{"n_layer": 14, "d_model": 448, "n_experts": 128, "experts_per_token": 6, "d_expert": 32, "d_shared_expert": 64, "activation": "swiglu", "moe_layers": [0, 1, 2, 3, 4, 5, 6, 7, 8, 9, 10, 11, 12, 13], "router_score": "softmax", "normalize_top_k": false, "routed_scale": 4.62, "balance_loss": 0.000627, "balance_bias": true, "router_logit_norm": 1.5, "init_std_router": 0.00929, "lr_router": 0.00116, "n_head": 14, "n_kv_head": 7, "head_dim": 32, "vocab_size": 32768, "norm": "rmsnorm", "norm_place": "pre", "norm_eps": 1e-05, "positions": "rope", "rope_base": 2580.0, "rope_fraction": 1.0, "qk_norm": false, "attn_scale": 0.177, "tie_embeddings": true, "parallel_block": false, "init": "normal", "init_std_qkv": 0.0238, "init_std_o": 0.0238, "init_std_up": 0.0238, "init_std_down": 0.0238, "optimizer": "adamw", "lr": 0.000749, "beta1": 0.9, "beta2": 0.98, "weight_decay": 0.53, "lr_head": 0.00597, "grad_clip": 1.0, "warmup_steps": 496, "schedule": "cos", "final_lr_fraction": 0.03, "batch_tokens": [65536, 131072], "seq_len": 1024, "doc_mask": true, "train_tokens": 512100000, "steps": 5522, "dataset": "wikipedia_en"}
Below are experts of layer 5 (counted from 0) of a mixture-of-experts language model. Rows are named down (a neuron's output weights, with its number) and show model dimensions 320-383. Each number is 50 + 10 x the weight over its row's rms, rounded and kept within 0 to 99.
Before each expert's rows: a language model's description of what the expert responds to. This comes from a sample of Wikipedia text that the model never trained on.

# expert 28
Prepositions like as, to, of, in after served, born, known in biographies, plus decimal tenths in climate tables such as 22.7.
down0:35 45 64 48 60 62 47 69 39 25 47 55 38 52 36 58 62 58 47 47 32 51 56 53 68 47 53 60 41 52 81 63 57 71 54 48 28 66 43 53 26 64 50 49 36 47 53 33 41 50 53 45 59 54 56 55 55 52 45 55 60 60 44 57
down1:36 46 62 57 55 41 35 44 61 74 37 25 59 45 43 53 28 66 51 71 44 49 42 43 51 42 53 43 38 59 62 57 46 43 48 59 40 51 59 37 69 57 28 49 63 64 60 44 65 46 60 62 44 41 34 31 62 23 48 44 54 55 55 44
down2:48 46 51 49 34 61 43 46 45 51 54 46 24 59 49 52 37 42 44 50 58 58 57 45 58 44 52 40 62 55 50 45 67 51 50 35 56 54 59 53 50 48 66 50 55 33 60 47 29 60 44 59 60 36 62 64 58 53 64 60 44 40 66 56
down3:53 50 55 53 43 43 59 54 62 71 50 55 65 45 52 44 42 61 60 57 50 38 53 57 39 43 41 48 34 64 64 49 43 49 48 45 43 49 39 64 50 36 44 32 52 50 47 59 60 41 49 55 43 45 55 38 54 45 49 54 54 49 62 41
down4:40 42 33 48 57 49 39 51 58 38 58 45 52 55 61 41 50 46 55 69 59 46 49 63 48 58 45 41 35 34 54 31 55 43 42 51 38 43 34 34 33 60 47 46 46 55 58 49 43 44 53 46 65 38 58 53 60 54 65 45 45 74 55 47
down5:55 53 61 44 41 64 54 47 59 38 43 33 53 50 52 48 37 46 36 39 34 52 58 41 59 50 45 47 42 38 52 45 43 43 48 42 55 59 47 39 52 62 59 44 62 57 53 25 51 47 59 53 44 50 44 41 39 55 47 65 53 51 33 64
down6:56 63 55 48 44 44 50 56 52 66 67 61 46 33 53 46 64 39 51 35 27 57 41 50 65 42 61 52 54 82 48 43 45 42 51 43 64 46 59 58 34 50 57 46 45 32 42 37 49 54 33 54 49 51 59 60 51 56 37 51 33 35 41 53

# expert 54
Years and year ranges in career lists and prose, like 2007–2008 and 1778, plus line breaks ending infobox captions or sections.
down0:48 61 47 52 54 51 40 32 39 48 59 63 44 43 55 69 49 46 48 37 67 58 53 38 49 47 50 52 59 58 66 61 59 47 62 54 64 50 55 64 40 50 51 52 49 38 50 56 52 56 33 46 44 52 48 29 63 49 40 44 53 68 70 43
down1:57 34 56 41 31 46 57 45 62 50 59 31 41 62 33 43 60 40 51 46 50 50 48 75 41 39 54 24 54 49 47 34 79 64 61 37 49 46 42 35 43 50 58 44 52 59 61 63 31 56 62 66 64 50 55 54 40 55 57 48 40 39 55 66
down2:58 53 60 40 31 41 46 63 51 45 60 60 33 50 47 43 51 44 40 57 52 54 49 60 34 49 55 51 41 54 59 34 49 54 58 37 54 60 65 52 41 45 53 55 37 61 46 64 25 63 59 48 40 47 68 50 45 47 38 46 28 31 49 53
down3:52 59 51 58 59 46 35 61 56 35 43 63 31 58 63 54 36 71 45 55 57 67 59 17 42 63 47 51 52 49 31 53 36 50 52 40 61 52 39 65 41 57 40 43 49 32 56 45 49 34 52 46 55 54 48 61 51 51 48 47 50 70 49 52
down4:52 50 59 47 37 28 62 37 50 30 52 38 41 41 52 58 62 61 50 39 29 26 57 59 52 68 59 45 63 50 48 51 67 57 40 69 61 64 65 40 45 40 48 67 51 48 51 54 49 43 52 47 48 61 51 51 51 49 51 58 58 63 44 46
down5:61 36 47 63 52 64 57 45 52 50 55 35 42 45 28 69 40 68 46 52 36 49 38 47 51 48 33 48 77 53 52 59 52 52 49 63 41 44 42 39 50 43 42 48 60 41 52 55 46 52 40 58 54 62 61 52 44 62 46 52 56 48 54 42
down6:45 34 49 50 63 55 59 55 44 39 50 45 47 50 43 35 29 67 47 47 46 42 28 48 51 42 42 54 45 40 61 23 52 48 41 55 49 51 50 39 53 60 45 56 38 53 69 55 44 46 59 50 62 43 39 47 59 34 47 53 40 56 51 71

# expert 38
Digit pieces, year ranges and table pipes in stats tables, discographies, census incomes and schedules, such as 12, –202, 2022.
down0:36 46 45 58 49 58 49 51 49 61 42 44 58 59 51 44 34 45 38 59 41 49 44 44 65 65 48 45 52 34 54 53 59 51 58 42 46 43 59 70 53 42 51 58 43 54 57 51 58 60 44 55 48 36 54 31 45 35 40 52 47 39 42 62
down1:50 41 60 53 54 57 44 57 59 58 73 51 49 51 45 39 53 49 72 52 43 54 35 49 56 29 46 69 52 54 54 64 59 54 59 60 41 48 54 56 42 48 51 55 36 46 48 45 45 39 42 49 71 45 44 47 45 73 44 55 60 47 55 53
down2:50 48 42 56 48 51 54 39 62 63 41 55 54 46 48 46 38 50 45 42 41 49 76 48 47 68 43 33 59 47 69 61 46 54 44 58 44 38 50 56 51 54 46 56 51 49 60 48 54 34 34 48 23 50 59 36 57 44 50 51 49 55 50 50
down3:49 41 43 51 62 60 46 68 62 52 47 43 43 75 40 59 42 43 61 36 54 37 41 37 54 37 59 55 56 50 52 41 70 47 45 52 55 58 36 43 38 50 65 51 58 38 38 32 64 51 63 49 47 38 52 64 44 51 46 35 52 68 60 64
down4:69 45 61 41 48 61 35 40 36 42 51 49 48 50 52 51 61 55 24 29 62 47 54 44 56 50 53 59 29 49 35 57 44 44 27 45 53 48 46 49 45 43 65 44 64 45 58 27 62 62 54 43 43 66 37 69 54 56 44 50 51 63 42 34
down5:52 58 61 62 47 41 62 57 45 55 29 49 43 46 45 40 56 54 38 51 50 39 52 48 52 55 61 37 51 62 47 45 64 49 61 52 50 64 62 50 53 31 41 49 53 58 49 29 41 48 63 50 45 55 50 54 40 49 37 45 35 55 42 69
down6:52 54 50 54 35 31 46 39 65 47 52 57 74 40 53 57 54 46 58 51 49 77 47 47 47 47 60 41 43 42 49 60 38 42 50 49 48 52 60 60 48 55 52 43 42 47 38 52 39 52 37 60 59 63 53 48 32 48 64 54 61 46 52 39

# expert 61
Personal first names, middle initials and capital abbreviations or codes: David, Robert, M., W., Washington DC, MS 18, NCBI.
down0:49 41 42 39 50 49 52 40 39 70 40 54 38 58 50 56 44 74 68 38 47 39 49 73 50 53 66 52 44 44 53 40 37 45 49 56 27 41 64 52 52 39 52 30 43 61 50 47 67 58 38 43 53 38 49 54 56 49 37 33 44 55 74 42
down1:48 46 48 46 58 31 48 43 46 67 58 42 61 28 46 34 45 56 43 59 43 62 60 60 50 54 37 70 58 61 53 53 51 54 56 53 42 59 37 68 56 53 32 34 58 55 41 62 36 42 52 63 61 50 38 62 61 50 55 58 56 41 46 41
down2:71 54 34 67 45 50 55 57 42 48 57 56 50 61 76 58 55 49 43 57 41 42 60 70 46 64 43 64 44 47 44 52 45 47 27 51 41 42 44 48 39 47 60 59 49 47 48 25 39 47 50 36 53 42 52 37 62 63 60 66 74 50 70 51
down3:37 61 54 56 61 41 47 57 61 44 44 68 66 47 55 34 52 62 59 56 41 49 45 59 62 38 56 54 52 63 43 51 55 56 53 55 46 32 67 56 64 50 37 35 60 44 60 68 43 47 47 51 40 62 66 47 49 58 65 65 46 59 41 52
down4:48 63 52 40 59 63 47 36 45 46 49 42 54 35 53 49 55 39 34 58 54 43 29 54 50 47 46 46 40 45 39 66 35 60 51 50 30 23 48 57 45 66 53 22 59 64 47 63 56 46 54 55 35 55 43 55 60 37 52 44 51 60 57 48
down5:59 43 52 60 53 67 48 53 51 64 65 51 46 59 46 55 48 36 16 53 52 51 36 63 37 29 59 63 52 52 51 56 23 57 46 62 35 67 55 59 43 50 53 37 68 54 52 51 59 48 53 62 41 48 48 63 73 57 54 44 52 76 55 58
down6:57 39 63 61 59 65 52 38 41 47 29 61 53 66 55 61 43 40 46 33 60 51 56 46 46 49 33 60 66 46 62 40 57 40 52 48 67 51 61 52 55 77 54 62 61 40 58 39 45 54 56 47 62 49 42 49 53 47 48 50 47 55 36 48

# expert 2
Line-initial dashes in cast or people lists before names or Born:, plus personal pronouns such as him, her, himself, she.
down0:63 43 57 56 47 59 50 44 56 63 54 73 62 35 46 41 48 37 54 66 53 56 58 68 60 52 56 49 53 60 51 42 48 44 49 51 72 37 62 52 63 69 63 61 54 49 39 52 52 44 58 56 48 66 45 53 49 61 34 34 70 60 55 66
down1:56 43 55 53 47 44 48 49 58 60 53 66 42 38 45 54 42 75 42 36 51 45 51 63 46 51 51 56 35 51 60 43 62 50 58 54 58 60 58 36 50 48 41 41 65 70 37 73 54 49 43 30 50 48 53 37 42 43 47 70 48 48 48 48
down2:44 46 57 42 47 67 49 49 41 68 44 51 55 34 43 72 55 52 52 59 61 45 50 51 49 62 46 21 47 60 42 68 59 59 46 60 47 38 58 51 44 54 40 72 45 68 50 56 38 39 54 61 52 64 52 57 47 51 34 52 49 49 57 58
down3:64 48 47 42 50 54 45 53 41 59 45 49 36 57 55 53 54 58 64 63 39 64 40 47 74 40 40 65 36 64 46 57 58 74 48 50 38 49 60 44 46 48 44 48 62 45 26 50 43 47 54 36 51 44 59 47 51 48 59 41 31 45 65 55
down4:49 72 37 31 60 57 49 61 31 53 45 33 65 36 60 46 54 53 37 38 54 47 48 80 53 39 55 45 35 38 57 45 58 55 33 57 50 35 62 59 48 72 61 51 41 40 61 56 37 40 51 54 44 50 47 51 56 41 46 37 49 45 45 49
down5:34 60 60 35 48 54 57 38 28 45 47 42 57 47 63 51 49 50 48 59 56 58 52 33 55 43 56 39 37 59 42 46 53 46 50 38 58 41 18 46 38 48 33 65 42 67 42 44 49 48 45 61 29 49 52 41 58 46 46 45 57 63 64 34
down6:64 43 51 46 28 51 39 36 60 55 64 56 36 54 58 46 51 40 44 45 57 48 39 42 63 41 63 55 34 37 49 55 54 55 52 47 42 42 47 35 49 50 27 40 61 56 43 49 45 46 53 62 61 45 60 39 45 37 51 62 56 45 55 52

# expert 8
Country, continent and franchise names after the, of or in, such as France, India, Europe, Earth, Soviet, Trek, humans.
down0:50 33 50 62 44 42 57 60 50 54 41 35 49 45 63 27 51 58 44 34 50 46 50 43 54 50 44 41 60 64 63 43 45 51 55 38 44 39 56 48 63 44 65 52 78 56 47 72 49 62 71 57 42 48 41 52 59 42 53 51 56 56 44 59
down1:61 45 36 32 50 52 39 41 60 36 44 44 58 43 51 68 62 57 44 39 36 62 61 54 56 52 42 48 49 57 41 44 59 59 60 55 30 43 53 63 36 45 56 59 42 44 56 47 63 61 50 38 59 49 52 57 43 50 50 27 66 41 76 41
down2:48 44 58 52 26 45 46 49 53 54 44 52 42 71 61 61 68 65 57 44 61 69 52 49 53 54 45 56 49 42 58 64 37 49 43 71 39 56 38 41 49 47 55 55 50 57 33 57 62 48 70 51 47 47 64 57 64 58 33 51 48 31 62 53
down3:41 44 50 42 38 56 44 46 44 57 56 54 51 58 54 49 46 53 56 30 66 41 49 48 58 55 34 58 60 51 51 52 50 38 53 47 55 35 54 54 69 63 52 47 48 47 57 49 57 51 58 45 69 63 51 54 42 57 55 54 38 36 63 50
down4:59 53 40 53 45 44 50 50 54 45 58 46 43 45 53 66 54 75 58 52 55 41 65 53 51 54 43 49 55 41 30 69 56 60 57 68 39 48 61 66 45 31 32 65 68 37 33 43 35 38 53 48 48 60 45 49 46 39 57 41 63 41 51 53
down5:57 65 51 40 58 55 52 59 46 42 45 52 42 26 60 42 31 56 52 52 56 50 54 42 53 46 53 67 39 40 41 41 54 48 61 49 55 38 57 63 40 56 34 33 33 60 64 57 50 45 49 38 55 61 46 49 47 41 41 52 49 38 33 42
down6:56 55 41 63 63 70 47 67 55 30 49 41 43 59 49 55 41 63 41 52 54 40 36 58 64 52 71 54 47 41 30 42 65 65 64 59 49 42 49 50 48 50 31 44 35 43 60 65 37 51 45 55 52 62 43 42 44 41 52 60 53 34 46 51

# expert 29
Common function words of, the, in, by, with, for, especially in image captions and list entries like "Stulbach in 2016".
down0:43 55 55 45 61 49 52 39 56 70 35 47 44 57 42 54 48 55 59 62 49 56 63 53 41 57 41 71 52 52 53 40 55 51 37 68 76 45 59 49 60 39 41 48 49 48 41 36 57 30 52 43 55 35 42 42 64 55 34 43 45 76 53 54
down1:58 49 49 46 43 47 57 61 42 48 65 48 53 47 65 48 32 59 59 57 52 43 41 46 48 53 54 62 37 68 38 46 46 49 39 55 54 51 60 55 55 49 41 47 57 44 44 47 57 36 45 34 44 38 59 28 46 50 36 62 57 41 44 49
down2:40 46 49 54 55 39 66 49 32 52 54 47 62 42 41 50 46 37 43 39 43 55 41 48 44 52 43 29 52 76 27 51 51 36 37 45 48 51 56 44 33 53 57 47 43 38 53 49 56 57 52 41 42 43 56 64 34 54 48 52 64 46 41 49
down3:45 39 43 48 49 50 51 55 67 65 59 62 47 67 44 33 43 56 53 62 45 70 52 41 52 28 48 56 51 38 34 51 50 43 45 58 50 69 55 60 52 68 31 47 44 42 59 42 40 50 55 55 58 49 45 81 58 44 49 45 57 44 48 63
down4:61 51 48 60 43 59 47 53 58 68 58 68 51 50 59 60 53 48 52 53 46 44 62 54 47 32 53 49 36 53 33 55 67 48 62 65 42 53 44 57 36 61 56 57 58 52 48 52 52 53 36 55 44 49 30 28 49 49 46 50 62 46 40 56
down5:22 46 36 57 70 64 38 38 55 52 52 53 44 49 38 56 67 37 49 38 49 49 44 56 39 46 35 32 56 46 47 45 63 41 68 38 47 59 45 58 52 53 55 50 40 52 63 54 39 56 41 43 53 59 50 51 36 38 48 41 52 68 63 45
down6:53 48 42 42 57 45 50 40 53 55 59 49 47 48 50 36 58 55 51 62 38 36 40 33 44 36 42 49 49 59 40 44 51 52 60 58 38 37 50 57 50 59 52 36 58 48 50 63 49 52 39 45 42 39 58 72 47 75 46 47 49 32 28 54

# expert 14
Nationality adjectives and country terms before politician, ministry or footballer, such as American, Russian, Iranian, U.S., British, former.
down0:58 61 39 40 52 49 50 53 36 40 55 43 29 69 55 64 51 77 39 47 72 47 54 30 31 60 33 54 36 56 58 55 48 40 48 39 76 46 44 51 30 36 53 42 74 53 46 61 57 43 35 27 59 49 58 51 44 50 51 50 44 58 51 55
down1:50 55 55 69 38 53 54 49 48 42 58 39 41 48 71 55 56 58 58 49 42 38 50 51 63 65 57 53 56 37 41 49 57 51 65 47 45 39 43 55 35 52 59 62 53 55 38 49 47 67 54 65 67 46 64 33 62 52 69 39 42 40 64 23
down2:55 46 64 43 54 62 50 56 65 60 57 66 56 37 41 38 55 53 54 44 56 72 51 45 38 48 41 47 43 49 53 51 54 43 44 50 59 47 30 69 34 40 47 59 61 52 59 51 45 34 58 43 47 49 35 43 63 47 56 65 68 51 41 56
down3:40 52 32 56 28 40 58 40 49 56 41 33 44 62 48 51 50 57 46 66 50 63 61 82 42 51 43 40 37 41 54 41 53 54 47 54 54 26 45 57 62 61 45 34 50 52 49 49 59 28 57 62 45 39 42 56 57 56 53 52 54 37 43 34
down4:51 48 54 57 46 58 41 56 33 39 66 39 66 42 40 50 62 47 40 47 18 43 53 78 53 72 59 59 64 56 41 50 64 45 36 59 53 48 48 42 51 50 53 39 52 46 50 29 44 47 66 55 55 41 47 49 56 46 62 26 39 27 66 48
down5:44 57 63 41 54 47 61 43 67 46 52 48 56 35 37 32 72 62 50 55 31 77 26 62 48 57 38 40 48 61 73 55 65 34 59 71 31 52 45 48 44 46 55 64 64 56 53 31 61 56 62 41 57 52 44 58 48 68 46 49 67 58 52 56
down6:50 50 51 55 48 65 69 56 57 70 42 51 35 63 61 42 54 58 50 48 68 38 53 34 35 43 53 49 44 48 63 49 21 39 49 35 51 47 58 46 50 48 45 38 55 61 52 52 52 64 55 51 53 68 41 42 36 45 28 49 65 69 32 32

# expert 27
Number pieces and decimal parts in coordinates, measurements, times and tables, like the 45 in 17°45′, .80, 1.8 m.
down0:50 49 64 65 52 39 51 33 45 58 58 48 50 52 46 48 48 65 50 64 58 61 52 50 38 51 36 40 43 45 76 50 44 68 80 62 33 64 52 44 40 37 63 49 52 55 44 56 60 49 51 41 38 52 50 37 66 38 45 50 47 38 39 51
down1:74 53 49 64 52 64 56 67 67 50 51 39 29 52 41 48 35 49 58 34 48 53 59 36 52 52 51 63 62 49 39 48 46 38 56 52 43 52 48 36 46 46 39 53 45 67 49 45 59 46 35 61 42 50 49 56 62 45 61 46 39 44 44 46
down2:42 34 52 71 58 45 61 53 49 58 55 41 52 60 51 46 63 41 54 60 41 53 44 47 56 42 54 51 58 48 45 45 48 50 82 60 59 61 44 47 53 37 49 56 35 56 58 51 50 63 62 65 44 36 77 56 48 33 51 58 39 52 56 63
down3:57 64 56 45 44 43 40 55 53 41 53 54 44 42 56 62 54 49 51 62 65 55 60 45 55 58 42 40 59 52 48 56 42 41 43 38 36 39 63 55 47 51 45 31 51 46 56 59 32 40 41 45 51 45 33 49 50 51 43 46 41 47 47 36
down4:66 59 61 51 46 56 51 48 56 52 41 40 53 46 60 36 38 52 52 55 46 45 46 44 42 53 40 44 46 39 44 46 56 59 34 42 64 43 32 70 62 53 24 46 66 35 57 72 44 43 52 36 45 63 42 57 54 56 42 43 69 49 55 44
down5:54 50 41 58 65 47 40 47 33 52 48 51 45 55 34 42 37 46 53 55 51 47 51 50 70 61 60 59 52 61 63 35 52 41 41 36 51 40 67 57 45 50 50 41 54 52 33 50 56 42 60 40 41 44 69 41 58 27 53 38 57 52 52 41
down6:42 57 48 65 40 46 52 61 35 48 54 62 46 63 58 70 37 49 41 62 49 53 53 39 65 51 43 46 40 54 68 45 52 38 56 41 48 49 74 47 37 49 30 40 33 56 54 46 58 45 50 53 62 65 56 51 45 55 56 39 39 42 41 37

# expert 56
Currency signs before amounts such as ¥, €, ₱, non-Latin script bytes and LaTeX backslashes, plus and, commas, hyphens and ampersands.
down0:51 48 52 68 43 53 64 66 57 47 66 32 49 51 42 56 43 50 49 46 53 68 45 26 50 45 33 46 48 55 54 57 47 45 61 67 57 65 57 43 52 44 47 68 43 56 72 31 41 58 64 44 71 63 64 63 53 54 46 52 45 45 58 33
down1:52 48 64 68 57 59 37 52 57 66 30 53 33 66 48 52 58 51 57 63 55 60 47 60 54 74 47 55 61 42 59 52 60 46 44 58 33 43 41 34 44 45 48 57 55 37 62 57 56 64 66 35 54 63 56 55 41 63 48 52 39 34 36 36
down2:40 50 61 41 34 47 38 63 41 37 57 55 34 61 57 39 56 47 49 62 34 60 41 38 60 43 39 62 43 64 46 35 48 57 50 49 51 65 47 43 63 54 53 44 54 48 39 44 53 50 55 62 62 67 62 57 28 48 59 67 61 43 57 36
down3:52 66 68 42 45 46 56 58 57 59 40 53 54 45 43 32 49 30 56 67 44 38 51 62 46 52 60 50 50 59 36 35 49 52 31 43 52 59 40 39 75 42 50 45 62 45 27 46 55 48 64 62 52 55 36 48 66 48 53 59 50 61 43 50
down4:52 47 43 48 58 51 42 51 62 58 28 43 47 60 49 42 37 48 34 58 48 45 35 34 43 49 40 58 40 51 59 48 42 58 13 59 49 45 49 62 64 67 64 61 46 55 77 36 45 43 66 47 60 79 49 76 45 59 31 43 46 38 23 25
down5:52 43 50 51 54 61 67 56 38 52 43 51 50 77 38 51 33 46 49 49 61 37 60 34 41 58 30 64 67 61 45 35 61 67 53 31 64 67 66 61 54 73 62 79 40 48 40 62 56 52 51 57 55 57 60 53 56 53 56 61 49 57 51 57
down6:47 53 59 57 35 45 51 61 52 55 52 51 48 49 54 43 57 47 54 48 54 53 40 51 68 63 41 47 40 39 45 45 36 63 53 52 43 44 58 48 58 31 51 41 59 45 52 59 73 59 44 48 38 60 57 67 42 56 71 39 57 47 72 77

# expert 35
Bullet hyphens and pipe cells starting new entries in lists and election tables, and coordinating words like and, but, or.
down0:49 23 38 45 56 34 56 49 46 30 69 50 58 46 47 59 60 49 57 52 50 43 46 45 45 38 44 51 35 50 52 57 36 53 48 64 53 58 50 54 60 50 69 34 37 49 54 54 46 39 41 40 54 48 64 52 36 57 51 55 46 42 50 39
down1:55 48 47 57 29 59 39 58 57 48 50 43 61 65 42 54 49 45 43 62 54 45 63 51 52 51 65 49 55 67 60 54 40 45 39 55 43 46 63 38 51 59 44 44 44 50 49 30 40 56 58 56 52 56 47 38 56 46 54 70 53 62 38 55
down2:43 48 59 38 57 52 59 44 56 44 41 40 47 33 58 53 51 47 55 53 46 64 44 52 43 60 52 52 55 57 47 34 59 50 38 49 58 46 42 49 64 52 52 60 39 47 64 40 57 47 51 59 55 52 63 75 67 48 38 31 66 58 63 47
down3:58 60 60 59 38 47 64 43 51 66 33 56 38 37 58 47 57 60 55 43 43 65 63 45 49 57 47 50 48 34 41 41 52 49 56 33 68 32 37 58 42 52 63 40 50 52 43 52 48 46 46 57 50 41 59 75 50 43 35 27 65 40 53 57
down4:47 58 47 48 50 24 49 38 48 48 61 31 47 55 55 32 50 45 44 50 48 24 42 45 36 66 61 66 54 40 52 49 50 60 45 40 52 50 43 42 57 45 61 42 45 52 57 47 42 36 55 37 37 36 44 48 58 61 63 42 56 48 39 43
down5:51 59 36 36 51 63 45 63 70 46 32 57 51 42 47 55 58 40 37 46 60 61 54 44 48 54 52 52 43 59 45 46 66 48 64 49 60 47 58 48 56 64 46 32 38 43 45 50 48 72 51 72 53 49 75 55 38 47 42 52 39 61 39 64
down6:24 44 56 55 36 40 43 49 67 30 57 30 53 40 33 25 44 36 37 50 53 40 53 56 37 46 49 55 52 59 45 36 54 43 54 56 42 65 26 60 59 52 41 48 55 54 63 51 58 69 48 50 48 59 47 42 49 49 62 65 40 43 56 48

# expert 58
Mainly of after nouns like Corps, List, part, member, and to before verbs, plus from, with, between, which.
down0:63 50 35 36 45 44 58 51 47 46 27 38 47 52 68 40 65 52 48 59 54 70 50 69 32 47 46 48 66 55 58 39 48 35 48 75 35 48 60 47 47 53 48 40 66 39 46 44 52 52 37 47 35 54 48 53 46 55 60 45 48 34 52 43
down1:55 47 49 60 56 34 27 54 69 44 66 55 45 45 34 60 50 57 49 51 33 52 51 50 59 41 59 39 52 53 38 43 41 58 53 48 53 39 43 57 47 47 56 60 56 48 51 32 74 38 43 43 44 71 43 46 53 58 63 58 53 48 56 37
down2:53 29 33 37 62 56 66 52 68 37 45 58 58 53 42 42 51 44 54 48 36 55 44 49 37 39 50 63 45 65 47 49 49 42 50 67 46 58 62 45 51 35 49 30 48 46 40 34 49 50 29 50 45 48 62 47 30 37 53 57 54 69 41 67
down3:61 60 43 59 47 67 41 59 41 50 39 55 41 46 54 37 54 65 42 55 67 64 69 78 28 62 50 47 38 48 51 57 43 52 31 66 41 39 44 47 47 56 31 45 49 29 41 55 40 55 40 17 44 41 54 53 74 25 43 48 68 61 54 50
down4:46 48 53 51 60 55 30 73 50 50 50 35 35 53 54 44 52 62 44 63 57 55 52 57 49 39 68 45 58 37 41 47 66 48 52 41 47 47 70 68 35 49 41 72 60 47 40 59 42 34 52 40 43 71 31 50 50 27 66 54 60 38 60 52
down5:41 38 49 63 34 55 39 37 54 46 67 56 55 60 53 49 82 40 34 67 34 63 64 57 58 43 47 57 50 51 35 33 34 67 46 38 42 53 48 53 53 40 44 42 77 52 57 53 56 60 59 49 47 64 61 44 58 43 57 45 44 38 52 51
down6:48 57 43 44 58 52 50 48 48 44 51 59 51 45 49 44 53 48 49 62 32 61 43 71 37 43 64 53 66 41 23 34 43 50 62 50 44 51 74 44 41 51 45 39 52 45 44 52 53 15 40 39 44 55 55 31 52 37 66 58 52 38 51 51